Weights of a small mixture-of-experts language model, trained from scratch on English Wikipedia: a variant of Muon for the experts.
Below are experts of layer 8 (counted from 0) of a mixture-of-experts language model. Rows are named router (the router's row for the expert) and show model dimensions 0-255. Each number is 50 + 10 x the weight over its row's rms, rounded and kept within 0 to 99.
After each expert's rows: "raises" lists some tokens whose logits its average output raises strongly, later layers aside. This comes from a sample of Wikipedia text that the model never trained on.

# expert 29
router:44 43 51 60 42 65 47 50 55 43 42 41 54 49 38 58 61 43 74 53 31 42 38 40 52 46 51 33 42 69 37 59 43 62 34 44 40 40 67 51 45 60 55 50 57 38 50 57 51 67 59 56 46 60 46 46 53 46 54 59 51 45 47 45 68 53 65 73 42 34 41 51 76 55 57 29 42 50 37 72 60 52 46 55 35 37 49 41 38 64 52 29 51 54 69 45 49 44 43 48 45 74 33 34 48 46 51 47 50 59 45 58 52 42 44 53 35 44 39 46 45 53 62 45 45 59 59 44 48 70 50 56 58 42 33 59 37 54 41 47 64 46 60 51 41 35 48 41 44 61 54 47 50 47 54 55 38 45 51 48 58 55 47 55 57 45 53 31 70 41 55 41 55 65 54 64 68 38 56 55 75 38 55 56 46 25 59 60 62 51 41 51 49 57 46 36 43 61 42 63 69 53 38 41 53 49 40 56 48 51 33 56 41 39 43 45 38 36 61 52 56 63 59 39 41 41 36 41 33 41 35 42 56 33 51 61 59 62 47 40 58 40 55 43 31 39 39 52 38 45 58 52 59 58 41 39
raises: "The", "===", "P", "T", "L", "In"

# expert 2
router:48 44 65 47 49 63 47 37 30 55 38 61 60 63 45 44 50 47 59 56 53 49 32 61 45 50 44 36 53 66 43 44 43 59 52 37 34 50 49 52 33 48 46 47 50 22 59 58 59 54 55 32 46 39 42 52 53 47 63 44 61 53 59 59 66 52 67 68 41 53 48 52 55 44 58 41 55 31 27 56 63 52 28 51 33 34 45 33 46 52 52 44 54 62 57 38 54 50 36 71 37 54 40 40 40 40 46 56 47 43 51 55 45 45 40 67 43 51 34 42 52 44 74 50 41 64 66 34 47 60 62 65 52 59 47 69 34 40 34 46 46 51 70 72 54 43 45 22 55 58 71 36 53 42 58 63 50 41 50 49 65 49 53 77 64 60 47 40 80 50 49 46 44 54 58 51 65 51 58 46 43 43 62 42 55 38 49 49 56 58 47 39 57 47 40 44 39 43 34 55 57 47 45 48 36 71 50 39 47 43 50 60 53 42 45 47 46 38 49 34 49 58 50 38 57 47 22 50 52 48 49 62 56 40 47 59 49 60 55 47 54 40 66 56 51 40 46 50 49 51 53 49 57 59 45 44
raises: " and", " in", ":", ";", " a", " ("

# expert 1
router:45 55 63 46 46 67 54 54 36 41 44 48 51 65 60 41 52 47 57 60 60 46 44 44 52 50 43 33 55 61 40 44 54 49 22 39 38 38 63 46 37 68 67 51 36 46 64 52 61 57 57 45 33 64 57 53 58 45 40 68 58 49 50 57 52 46 58 49 36 32 45 60 53 57 75 39 54 55 50 62 74 60 31 54 47 43 31 54 55 73 49 27 43 58 53 43 40 43 39 51 47 54 24 36 38 45 47 39 54 38 46 57 40 42 36 63 35 50 59 44 49 48 61 51 39 65 49 49 51 66 38 58 57 57 48 49 43 55 37 47 49 39 51 69 57 42 41 43 54 52 56 47 71 46 51 51 51 35 36 64 45 67 41 67 46 62 48 52 75 43 71 34 31 55 55 63 60 44 64 52 64 28 51 46 66 36 61 56 65 54 49 51 53 62 44 40 53 41 56 50 49 49 39 44 53 58 61 49 47 43 43 47 47 53 48 41 48 54 67 58 40 65 39 51 55 45 35 50 39 45 42 59 51 54 49 61 55 59 40 56 66 51 61 46 58 45 59 32 40 64 40 38 56 64 47 44
raises: "ve", "vel", "an"

# expert 35
router:48 44 55 65 42 78 54 53 35 37 41 50 53 50 59 50 53 44 71 50 45 42 54 43 57 57 41 46 50 71 47 49 54 56 40 46 35 42 72 56 36 61 48 38 50 57 64 63 46 66 53 46 41 37 46 57 47 50 68 56 54 44 48 54 60 36 52 70 53 51 43 71 47 46 59 37 54 44 48 52 68 59 38 49 47 48 40 51 35 74 47 49 42 45 55 52 60 42 32 69 46 63 32 45 44 57 32 34 56 32 50 69 35 54 47 62 60 56 35 33 62 49 62 46 48 51 46 44 39 66 43 53 58 44 45 66 39 48 52 43 54 46 71 65 50 43 52 51 63 54 57 48 65 28 52 74 50 55 50 43 47 65 46 49 55 45 38 34 67 46 60 56 40 52 63 51 63 46 48 46 49 44 37 46 50 48 65 51 59 61 55 38 58 57 42 49 41 52 24 58 64 56 41 30 46 58 55 52 54 27 24 55 34 57 55 54 50 43 64 34 40 57 38 43 33 43 40 57 50 59 50 49 53 37 48 50 59 57 46 46 59 53 61 57 61 41 42 46 38 52 63 46 64 64 54 46
raises: " the", " a", " their", " an", " its", " her"

# expert 47
router:44 36 45 64 43 56 45 37 42 52 42 57 43 64 42 48 52 57 72 44 42 41 45 48 40 61 49 44 48 66 44 36 41 47 52 25 24 50 47 57 52 56 65 48 44 44 43 60 56 58 59 46 24 53 45 45 46 42 52 58 59 42 45 53 64 45 58 57 40 49 52 73 66 31 66 48 57 37 42 43 67 65 38 44 38 36 40 54 38 61 49 52 55 55 44 43 54 43 43 56 59 66 53 40 40 42 52 35 42 48 49 67 46 46 46 63 44 40 51 50 50 38 70 49 39 49 50 45 33 57 41 59 66 37 31 49 38 46 39 37 56 43 69 61 60 37 26 38 62 68 54 36 63 43 59 74 49 37 61 38 52 72 49 59 46 49 46 45 82 59 39 56 35 52 53 61 49 42 50 60 56 41 51 56 44 40 48 38 43 49 43 34 56 51 49 46 61 43 43 55 45 41 43 45 36 50 38 66 48 42 36 59 52 62 48 47 42 48 45 49 48 55 39 36 56 45 36 47 41 45 43 39 50 36 33 66 66 61 45 54 64 58 50 47 34 48 53 38 54 43 52 27 51 59 49 41
raises: "ic", "atic", "ines", "ami", "akes", "els"

# expert 38
router:54 47 56 59 56 55 43 53 27 52 29 61 50 75 52 55 55 55 59 64 53 45 51 61 57 66 58 26 40 64 47 55 49 58 44 49 44 44 65 54 37 49 56 38 48 40 53 65 49 61 50 40 33 63 44 44 43 41 69 72 50 47 47 45 57 45 75 57 52 40 53 58 47 50 53 54 66 51 37 63 56 50 51 43 46 52 53 51 10 59 51 46 27 55 46 50 47 43 35 57 52 66 44 39 39 59 51 48 52 42 47 58 49 54 40 68 40 48 50 41 61 50 54 34 50 63 42 44 37 57 61 70 68 48 41 55 34 48 40 46 39 68 65 63 52 48 42 27 66 60 75 54 55 36 59 50 61 41 42 38 40 56 47 57 45 60 58 42 74 40 61 47 52 53 63 45 57 44 62 49 57 41 51 59 61 46 48 60 47 61 57 49 67 59 45 51 54 44 56 61 59 41 41 45 43 56 38 61 47 45 37 58 61 40 41 42 41 51 52 44 42 59 51 45 59 48 32 61 43 51 46 65 43 40 58 66 36 61 52 40 57 57 48 60 47 46 41 30 48 37 49 33 68 64 47 52
raises: "5", "2", "1", "4", "3", "9"

# expert 31
router:42 48 47 48 47 56 50 52 35 55 22 58 44 62 44 52 49 60 59 64 48 31 45 61 60 62 42 39 35 60 42 53 54 45 27 42 43 52 62 50 55 53 39 51 49 34 45 62 53 47 70 38 21 43 45 54 50 50 66 45 57 42 50 43 51 42 52 69 48 48 45 60 68 54 60 33 59 48 40 53 57 63 37 60 38 42 42 55 37 45 42 40 41 66 59 29 48 34 44 53 49 52 52 34 47 61 39 43 66 38 46 71 41 44 31 68 49 36 33 39 49 54 58 41 42 59 50 47 46 50 52 67 61 42 49 78 32 42 42 35 50 53 51 50 57 46 40 31 56 43 62 52 62 50 64 61 54 51 58 48 57 57 63 70 59 55 40 30 61 54 54 52 57 53 61 70 55 52 70 37 54 30 45 55 44 42 68 49 56 54 56 52 59 56 49 37 49 53 51 50 58 58 38 47 53 63 50 56 37 45 43 66 46 46 42 40 44 28 59 39 45 59 45 61 53 41 47 58 30 48 40 50 44 41 43 63 68 67 46 48 58 55 42 66 47 38 46 49 45 36 62 45 56 57 48 41
raises: " ", " K", " B", " R", " the"

# expert 24
router:39 39 59 52 53 64 41 52 42 39 38 65 49 58 39 59 57 55 46 47 51 48 47 59 68 50 37 45 48 66 51 41 61 44 43 39 42 30 56 62 46 62 49 50 34 47 63 61 47 66 62 37 30 48 49 30 59 45 66 50 57 45 52 57 54 40 62 55 50 41 32 52 58 42 67 37 50 39 38 60 55 61 50 58 45 27 43 51 41 47 51 52 59 49 47 35 46 40 45 54 51 67 47 56 50 37 41 43 48 46 40 63 50 52 37 47 49 54 29 22 61 22 74 55 46 59 43 57 45 60 54 57 52 58 54 58 33 48 33 40 41 43 52 63 68 42 39 36 59 59 66 50 63 38 49 51 47 50 51 48 58 55 60 74 63 53 45 34 62 52 50 55 44 67 62 54 63 28 68 45 56 44 60 64 64 39 56 62 63 68 59 46 56 56 26 49 53 57 56 51 62 59 45 35 48 44 42 57 56 44 28 71 53 56 43 45 46 41 59 41 49 56 49 51 47 45 26 49 43 35 47 60 56 55 33 61 45 52 51 48 62 54 52 44 39 47 40 60 47 47 51 53 69 58 38 49
raises: ",", " in", " and", " at"

# expert 45
router:34 53 64 43 35 55 62 43 33 45 42 69 52 65 39 52 48 59 53 54 47 50 49 48 44 57 28 33 53 61 52 35 53 64 32 25 37 42 59 58 46 73 53 40 33 33 60 58 50 63 54 44 29 47 56 33 55 55 47 67 56 38 49 46 61 53 72 66 41 35 42 60 66 46 57 42 62 37 54 51 64 54 39 55 56 43 46 48 37 50 55 37 40 58 72 49 58 44 47 59 45 54 34 31 54 39 49 43 52 46 48 56 48 32 37 39 43 61 41 38 57 51 53 47 40 58 54 49 50 69 53 49 55 57 44 61 41 54 44 57 58 36 58 62 57 60 53 46 44 52 81 45 53 36 49 46 38 37 38 44 56 53 51 61 63 50 63 45 66 56 51 49 40 46 46 58 59 42 58 42 47 41 61 73 62 37 66 58 46 67 43 43 66 64 40 49 52 49 49 40 55 66 39 53 44 55 54 49 49 42 34 62 61 49 43 53 54 49 61 37 37 53 45 42 55 41 42 62 29 41 56 59 45 36 47 61 68 57 47 52 52 54 58 59 29 53 33 48 32 46 49 35 49 52 57 49
raises: ".", ",", ";", ".\n\n", " at", " that"

# expert 46
router:47 41 60 65 56 63 47 50 40 55 38 46 54 65 33 59 61 34 67 56 68 44 33 44 46 75 48 41 30 56 39 44 41 62 30 29 34 43 52 52 36 56 52 47 45 48 37 64 52 58 58 58 33 43 54 36 39 36 65 61 65 44 52 52 64 40 64 58 38 30 53 53 54 46 61 43 67 40 52 56 54 62 44 47 40 36 45 44 48 68 52 54 32 60 59 39 65 50 37 68 60 57 23 36 54 55 34 41 54 45 45 62 47 41 46 47 36 44 51 41 53 56 66 59 38 50 54 49 49 44 52 44 53 54 41 47 44 45 45 42 53 46 65 50 41 42 37 28 60 60 58 54 65 36 41 53 52 54 35 42 50 49 50 65 56 52 47 32 64 41 57 41 38 54 50 48 72 44 65 45 68 42 56 45 49 43 64 53 44 53 46 47 45 48 33 42 48 58 50 55 54 38 51 52 52 47 54 47 43 45 51 62 61 48 54 48 56 37 52 48 43 87 33 48 53 45 50 49 31 48 45 59 60 51 39 69 56 47 49 48 49 48 50 42 46 22 54 45 39 48 56 31 51 48 68 39
raises: " he", " they", " the", ",", " there", " it"

# expert 41
router:41 45 49 55 55 57 59 45 42 46 47 54 55 62 45 50 46 53 58 60 59 62 44 63 59 44 34 30 31 56 38 37 36 58 45 39 46 55 64 49 49 66 66 53 46 41 51 60 52 51 52 51 37 55 60 40 58 52 51 65 58 45 61 46 50 40 76 57 45 32 61 58 48 48 57 53 51 31 30 62 61 62 47 49 46 37 48 46 49 48 54 43 39 61 62 42 56 44 46 69 50 56 29 35 51 58 52 40 48 41 44 62 30 47 34 54 38 48 45 40 40 45 64 48 33 56 57 48 48 63 41 51 64 51 47 61 38 49 37 45 57 56 60 61 56 47 47 46 62 53 67 58 63 48 59 56 37 47 39 52 59 66 51 58 55 44 47 41 64 42 63 57 28 49 47 54 63 43 55 61 54 59 44 59 53 39 56 56 59 73 48 48 58 59 19 40 55 62 47 69 72 50 46 47 40 55 34 49 60 46 33 76 49 60 43 47 37 54 64 56 48 54 32 45 55 42 28 61 43 40 43 56 56 28 50 64 53 61 52 43 58 49 48 65 44 48 36 44 42 51 45 33 66 40 30 26
raises: ",", " and", " of"

# expert 14
router:52 62 50 49 50 61 48 47 36 46 17 58 47 54 41 50 43 41 67 49 39 43 48 54 62 47 30 50 42 47 46 38 48 55 35 44 39 53 68 37 37 64 45 38 39 47 53 58 51 59 65 43 52 39 37 40 54 63 53 57 51 39 47 39 62 21 61 60 56 47 38 56 58 53 65 47 46 44 46 49 52 68 46 53 42 48 34 44 28 54 62 44 36 61 65 40 50 40 31 59 50 61 35 32 56 42 24 51 52 47 51 66 44 41 53 52 35 47 39 47 54 42 68 50 32 52 65 39 51 62 52 51 68 39 48 55 44 41 42 39 55 42 51 61 55 49 49 40 48 54 70 46 57 52 56 41 43 39 46 35 65 63 49 57 48 53 43 50 71 70 79 38 42 46 52 63 61 41 66 41 59 32 52 55 48 41 53 61 47 59 37 44 51 61 45 51 47 64 46 44 67 58 47 34 57 51 50 39 43 43 42 57 57 36 56 58 38 58 56 48 38 59 48 43 52 34 47 47 25 38 52 52 57 47 51 67 38 48 50 26 50 61 52 63 38 45 57 32 53 43 49 47 56 66 57 43
raises: "hem", "ender", "ending"

# expert 13
router:60 40 48 45 56 55 66 37 27 48 32 54 37 66 45 50 42 54 72 44 38 48 48 58 30 60 39 37 44 67 52 42 37 68 42 45 46 44 59 47 48 50 56 30 35 31 48 51 63 56 59 51 38 41 57 44 55 52 59 58 59 60 47 42 59 34 52 56 48 42 56 54 56 39 66 35 46 42 39 48 53 73 49 42 41 57 49 56 43 56 54 33 47 60 65 51 46 42 42 76 59 69 47 33 44 38 48 37 50 45 41 56 41 37 26 53 39 36 41 50 50 40 45 39 39 56 48 47 31 71 51 41 52 47 50 50 38 39 48 41 58 46 62 71 44 48 24 38 53 55 64 65 55 32 54 46 48 37 44 45 54 62 63 51 52 63 50 56 68 49 61 49 60 58 62 56 67 41 46 34 56 39 52 52 60 39 49 67 57 42 55 57 48 55 36 42 49 39 51 60 71 56 39 35 52 60 56 47 44 31 42 62 67 44 52 40 47 62 58 48 48 61 44 54 40 40 35 53 29 49 47 51 49 50 58 52 62 51 44 53 64 40 63 52 48 36 40 60 48 57 32 41 53 53 59 39
raises: " ", " April", " September", " October"

# expert 42
router:47 40 52 55 41 74 54 56 52 46 43 56 52 43 46 45 60 55 52 50 61 53 58 50 55 58 36 32 38 56 24 44 45 66 52 30 55 40 50 47 40 63 43 42 37 52 45 61 46 58 52 44 38 47 54 54 45 49 44 54 75 51 57 44 55 38 62 58 43 42 48 52 55 38 51 44 45 48 52 48 59 68 40 46 50 38 43 52 24 51 45 43 29 56 57 41 47 43 40 63 32 52 39 38 48 36 41 35 65 48 46 68 39 50 43 52 33 40 40 35 50 57 63 44 35 61 65 48 41 58 47 60 44 43 51 80 44 49 43 35 55 49 71 60 55 54 43 25 53 71 69 49 74 31 62 57 53 35 48 44 53 66 55 66 57 47 43 34 65 48 58 39 37 52 58 57 57 36 60 25 71 42 38 61 56 50 53 47 57 58 55 41 68 46 43 49 45 51 36 52 48 48 31 47 39 45 44 58 55 46 47 57 55 51 54 44 51 53 59 54 42 60 47 47 51 42 34 46 40 56 47 48 51 37 47 58 54 59 54 49 54 57 55 53 39 45 45 50 44 53 53 44 68 73 38 18
raises: "10", "12", "4", "2", "1", "3"

# expert 19
router:49 45 52 66 52 57 56 44 33 47 39 74 55 58 56 53 62 31 62 51 55 54 53 63 66 54 39 42 41 64 44 49 55 68 35 46 54 56 41 49 40 64 44 45 46 34 66 54 51 53 61 58 31 47 38 39 44 31 58 52 64 50 36 46 46 45 67 64 45 39 60 54 43 55 59 47 57 41 49 60 51 59 31 43 49 49 62 58 37 62 45 38 50 62 52 49 52 29 36 59 63 63 38 49 56 41 32 49 53 47 56 58 57 41 34 61 34 38 39 42 46 42 43 46 44 51 52 45 37 62 52 55 52 51 49 64 35 42 39 30 66 36 58 55 57 42 44 26 58 79 68 57 55 31 50 66 49 54 47 40 65 67 47 60 62 56 51 41 58 50 58 44 54 59 53 45 71 54 62 39 69 48 47 61 53 38 58 55 57 49 60 40 58 74 48 42 54 60 44 62 55 48 36 38 44 49 39 56 30 48 27 57 48 55 41 41 54 38 51 54 45 46 44 60 51 51 48 66 41 43 48 53 56 43 58 70 46 74 53 52 59 54 53 53 30 36 51 49 42 56 36 43 56 55 53 44
raises: " the", " his", " their"

# expert 17
router:46 55 56 60 42 54 55 49 39 42 46 54 59 73 56 52 42 44 70 57 59 41 49 66 46 63 41 40 32 69 37 44 53 56 39 23 42 59 53 60 42 65 57 32 49 44 49 47 51 52 52 46 39 43 38 41 53 45 51 49 66 58 40 47 60 42 49 65 58 47 48 62 55 45 61 26 45 37 43 66 62 63 46 62 44 40 43 43 38 58 54 34 21 75 59 43 54 31 33 64 48 49 31 48 40 51 42 52 53 48 52 68 38 53 35 60 40 42 45 44 48 47 62 43 46 59 44 44 54 51 39 50 66 37 41 69 36 53 43 40 54 43 56 66 43 50 46 45 47 70 73 48 55 29 55 47 42 53 50 38 60 58 50 74 51 66 38 45 69 43 54 42 45 57 69 53 59 48 55 49 54 43 52 54 57 38 63 56 50 48 42 52 49 49 28 56 50 63 47 46 70 55 46 51 36 53 51 40 48 41 37 58 43 52 53 30 43 55 49 39 44 71 51 40 52 47 36 44 25 49 44 57 52 39 50 58 60 59 35 36 52 49 58 54 46 39 44 39 35 55 44 43 67 60 52 52
raises: ".", ")\n", "\n", " |", "end", ")."

# expert 25
router:26 49 60 49 42 55 53 48 38 36 39 61 52 65 52 50 57 67 58 57 58 63 39 58 46 58 48 37 52 58 29 46 39 58 40 40 47 23 50 61 55 71 45 47 49 33 63 53 48 57 66 45 46 36 48 55 45 58 66 42 58 49 60 40 55 49 56 66 47 46 47 54 44 51 56 45 69 37 39 58 57 56 48 71 32 52 59 33 32 55 52 41 55 61 51 42 56 40 39 60 57 58 32 40 51 52 35 43 62 58 39 74 40 29 41 62 51 52 53 35 63 51 62 38 37 55 58 52 47 61 56 48 55 52 39 53 35 57 57 45 49 46 62 62 60 55 33 53 44 63 63 44 52 31 74 62 46 32 38 42 44 58 46 59 59 52 49 54 67 53 64 45 36 53 61 42 62 48 46 42 46 41 51 48 53 38 55 63 50 70 64 52 49 52 33 42 36 47 47 59 68 56 36 41 54 52 57 50 48 47 35 51 50 61 55 45 43 45 46 55 55 46 41 44 69 49 29 39 34 40 51 54 61 28 32 77 49 64 42 47 54 60 41 61 34 37 54 46 46 40 46 38 48 47 47 44
raises: " of", ".", " at", ".\n\n", " in", " |"

# expert 32
router:42 48 41 55 57 51 49 48 33 39 29 40 55 67 47 45 64 62 52 48 63 43 40 70 56 65 43 33 30 55 43 32 58 60 44 53 36 52 71 54 53 72 51 51 44 29 50 57 53 71 50 35 34 45 37 47 44 54 61 53 57 49 52 45 54 39 49 55 35 35 63 47 57 40 61 36 39 59 39 46 60 65 51 49 37 31 42 43 37 54 50 51 42 44 58 55 47 50 46 71 54 52 44 47 47 46 32 51 34 38 55 63 57 40 41 61 39 51 44 39 57 49 63 50 47 64 52 34 47 61 47 52 60 42 34 69 40 48 40 24 48 44 55 58 47 53 48 47 53 71 60 62 57 37 44 50 39 52 53 48 47 52 53 80 57 56 54 23 57 73 55 49 40 59 66 53 63 49 70 30 60 47 53 54 58 39 52 55 63 57 56 28 55 74 51 47 57 51 50 70 52 50 26 48 53 52 52 51 52 45 48 53 53 62 48 43 36 43 58 56 51 62 42 36 47 45 54 55 44 46 33 48 44 37 53 68 57 51 58 36 57 46 54 54 42 44 42 41 42 41 40 45 57 59 39 49
raises: " the", " other", " a"

# expert 15
router:34 48 61 51 42 57 46 57 39 44 35 51 54 57 50 59 65 45 47 49 65 50 35 59 49 43 43 47 45 62 47 48 55 54 44 40 39 34 54 62 45 54 50 40 41 36 54 70 63 57 52 42 39 35 53 44 44 51 55 54 56 52 55 40 59 31 65 55 50 34 51 57 61 38 65 35 52 41 56 65 53 62 39 62 38 41 46 45 34 60 41 49 39 75 61 43 54 42 49 54 62 63 40 26 58 48 37 45 47 55 52 58 52 45 47 52 43 44 41 37 48 42 52 37 47 59 48 46 48 62 51 55 63 40 45 62 28 59 47 50 53 35 68 68 52 55 51 34 41 65 69 62 66 33 54 51 45 44 48 23 56 52 52 71 61 42 56 36 75 65 52 38 40 63 66 48 58 42 62 32 51 50 61 50 46 27 60 59 44 49 50 51 53 55 43 41 39 51 37 42 61 48 32 51 43 46 41 39 34 48 33 61 48 47 46 44 50 51 61 43 56 60 48 40 56 58 19 49 44 44 33 50 56 53 50 58 56 60 38 37 59 60 65 61 50 43 51 51 44 41 49 21 60 59 58 41
raises: " ​(", "\n\n", "earing", "aug", "oration"

# expert 27
router:43 39 48 55 51 46 38 35 46 50 36 52 49 64 37 56 51 55 51 59 47 44 35 60 60 48 27 45 36 76 39 30 47 59 59 43 20 59 51 32 30 58 68 55 44 42 47 51 51 59 51 51 40 43 37 37 41 34 51 53 53 39 60 44 51 33 63 63 40 50 56 61 66 51 62 27 51 46 45 72 58 61 46 38 56 42 51 64 37 59 48 39 50 55 55 43 45 45 50 69 50 67 34 43 37 48 29 43 53 39 39 68 53 46 47 52 50 37 46 35 60 50 45 46 53 55 48 56 35 75 45 64 46 46 56 53 38 44 52 39 55 45 65 46 52 52 42 41 52 69 68 40 67 31 48 62 39 33 34 43 55 65 43 68 66 55 56 40 73 47 70 56 42 64 47 48 60 46 58 36 50 49 46 55 55 33 49 61 58 56 42 36 44 60 35 43 53 60 49 50 74 65 52 41 51 47 49 62 52 47 44 56 46 33 41 45 51 45 51 40 45 56 50 48 30 40 52 51 43 45 55 47 54 54 62 58 48 51 48 55 47 49 48 50 56 37 35 50 35 58 48 38 48 56 55 38
raises: ".", " him", " its"

# expert 18
router:48 29 55 64 44 56 55 40 24 45 34 59 53 68 39 54 52 45 60 60 36 51 45 42 59 56 46 45 47 60 30 28 43 68 36 43 42 39 61 39 60 55 57 42 34 31 44 49 47 64 56 41 26 49 43 45 51 51 60 57 50 44 63 50 57 42 44 64 40 43 52 72 65 56 71 31 50 33 36 53 58 61 48 64 44 58 38 39 47 67 47 41 40 58 73 44 43 49 43 44 51 60 36 35 40 43 49 40 48 50 60 45 47 55 36 59 45 41 29 32 49 59 58 61 46 66 50 46 50 75 42 62 50 43 53 44 42 47 49 38 40 49 65 54 42 57 40 25 71 65 65 61 64 42 57 55 53 47 51 45 67 53 61 55 47 47 47 31 58 46 53 42 57 51 49 41 72 39 48 55 58 52 48 50 51 38 53 46 49 62 48 45 63 60 38 42 44 58 49 57 54 50 52 35 56 43 51 58 43 38 39 61 61 54 47 56 41 44 63 44 39 46 42 40 68 37 46 63 40 28 40 42 65 37 50 55 63 55 45 48 44 48 52 67 46 32 55 44 41 47 42 45 52 59 43 50
raises: "21", "th", "17", "22", "14", "16"

# expert 43
router:49 53 54 53 37 53 63 50 39 42 31 67 48 52 56 67 48 54 70 61 54 50 51 66 49 54 49 36 50 56 36 39 45 63 44 46 38 48 59 56 47 54 64 61 47 38 48 59 59 70 67 40 40 46 32 26 37 40 54 49 50 41 61 53 80 44 58 59 46 47 47 50 49 45 59 47 61 43 39 53 75 66 38 53 31 42 51 46 49 65 50 38 43 57 50 34 48 31 40 68 53 49 28 44 38 52 32 55 62 50 55 48 42 42 29 55 44 32 30 51 58 40 72 41 33 47 47 38 53 74 40 53 54 49 44 67 30 50 36 42 54 53 68 65 57 43 43 27 62 56 65 52 55 36 52 49 45 34 57 31 44 65 49 53 53 42 49 38 66 58 57 45 47 43 54 60 63 46 56 40 55 42 59 52 54 41 48 70 66 49 47 42 42 59 29 48 46 60 28 49 60 49 49 49 50 55 38 58 48 47 46 65 52 44 43 37 49 48 50 45 52 52 41 37 40 45 31 54 36 43 46 43 53 36 55 54 50 56 39 40 60 51 57 54 42 39 53 50 52 46 51 41 46 49 61 41
raises: ").", ".", ".)", "use", " |", ").\n\n"

# expert 10
router:43 32 55 63 55 58 46 53 37 39 34 69 38 56 40 50 67 57 70 60 51 56 57 54 52 33 43 38 41 63 27 42 53 61 32 35 45 56 53 36 38 50 61 47 45 30 46 66 59 71 58 54 36 41 64 47 37 55 50 49 60 38 58 59 62 41 61 56 49 43 45 53 55 52 60 38 74 44 57 53 70 77 50 50 50 47 42 57 51 57 54 44 45 52 57 46 47 46 32 56 47 54 43 20 53 52 47 45 58 33 41 63 45 45 39 47 44 52 52 34 64 50 48 39 36 49 47 44 33 60 58 58 61 35 49 49 39 55 56 35 53 29 54 50 60 54 29 46 57 58 51 54 58 47 58 44 46 48 40 41 53 62 50 60 67 47 48 47 62 67 52 47 45 55 43 65 73 49 69 35 58 45 53 60 43 37 54 64 61 56 51 34 50 59 36 47 48 61 55 55 49 63 48 37 58 63 46 52 53 49 52 70 62 64 47 45 34 44 51 42 43 59 41 59 51 38 41 45 32 40 39 53 37 65 39 70 66 58 52 43 55 63 54 53 44 38 47 53 38 39 51 33 51 52 41 43
raises: " and", " although", " but", " The", " while", " the"

# expert 11
router:39 40 58 46 46 58 53 44 35 56 31 69 52 72 36 53 48 59 48 48 56 57 35 50 47 52 45 38 51 60 34 55 47 49 41 37 47 55 46 48 38 67 59 48 38 39 53 56 61 54 53 48 37 50 49 43 47 46 56 65 51 42 55 49 50 44 69 48 53 46 48 48 56 48 58 38 61 26 44 53 53 61 23 53 36 47 34 54 48 55 46 50 45 55 60 28 53 49 41 53 47 63 29 56 44 43 43 36 63 47 39 53 50 49 45 54 56 53 48 46 76 54 57 54 38 57 51 38 47 69 55 57 51 48 47 58 32 47 43 40 64 50 54 65 43 47 35 36 58 69 66 53 70 30 61 50 40 33 33 42 57 63 52 72 57 48 55 53 70 54 45 44 26 51 50 46 68 48 46 42 53 43 49 63 50 38 57 53 51 65 49 43 66 65 37 36 49 56 51 50 54 58 44 44 57 49 51 41 40 42 42 60 62 54 41 32 46 41 54 40 47 62 63 31 53 30 39 39 42 45 39 55 46 51 44 58 53 72 62 44 59 53 53 68 42 37 48 51 21 51 48 27 71 66 49 54
raises: ";", ",", ".", "\n", " /", " |"

# expert 33
router:43 51 49 50 45 62 53 45 31 47 37 59 44 70 50 47 54 56 57 50 53 49 41 56 65 68 44 50 42 56 45 45 35 55 42 42 46 39 44 53 44 49 49 43 34 46 47 70 50 70 60 42 32 58 40 31 38 51 57 54 67 45 39 48 51 43 57 66 55 37 42 57 64 43 62 37 52 40 50 59 75 71 38 53 47 39 47 33 50 56 46 36 43 49 57 41 58 40 30 67 52 61 32 40 58 59 54 33 60 42 36 78 45 39 52 50 54 40 37 36 64 44 58 49 56 59 53 52 38 64 38 53 64 39 43 58 39 47 37 37 61 48 62 62 46 42 52 36 70 58 67 51 59 46 56 73 47 49 47 31 57 59 54 63 55 70 42 38 55 57 64 41 56 51 52 67 72 44 63 51 59 37 49 44 68 39 60 60 64 64 50 43 62 61 37 54 58 54 58 43 49 61 24 55 59 54 39 48 51 46 38 55 55 56 56 54 48 38 59 52 47 60 50 56 47 48 42 35 39 40 48 44 29 42 58 60 62 62 51 44 57 51 51 55 40 50 41 48 44 59 47 37 60 57 58 38
raises: " ", " none", " unknown"

# expert 9
router:42 34 49 45 45 58 52 40 21 48 34 68 49 60 49 59 44 45 63 48 50 58 48 61 47 56 43 55 42 67 39 49 43 58 39 50 36 39 46 39 50 60 60 32 50 32 55 68 48 55 62 36 21 48 30 43 35 47 54 49 49 46 45 48 56 50 64 67 46 43 44 41 64 50 79 39 46 52 53 50 63 65 41 53 37 27 41 49 44 46 47 31 41 46 64 43 55 50 43 55 50 53 44 34 55 33 42 45 53 38 52 57 42 43 50 48 31 41 38 39 51 43 57 55 46 55 47 44 35 67 37 64 63 60 40 60 37 38 44 42 42 40 46 53 61 62 50 35 55 61 52 44 61 37 57 49 52 47 24 36 48 57 54 78 61 49 54 45 67 52 62 40 54 45 57 50 59 35 59 58 53 51 58 54 58 43 55 46 51 62 53 53 57 60 31 42 54 62 61 64 52 57 41 42 57 53 45 49 39 47 38 65 39 68 38 44 41 52 67 60 38 67 45 34 64 40 40 37 33 60 47 61 54 38 50 51 48 42 52 57 56 49 58 65 44 37 41 55 34 54 40 38 51 54 43 48
raises: "|", "-", "Source", "i", "2", "=="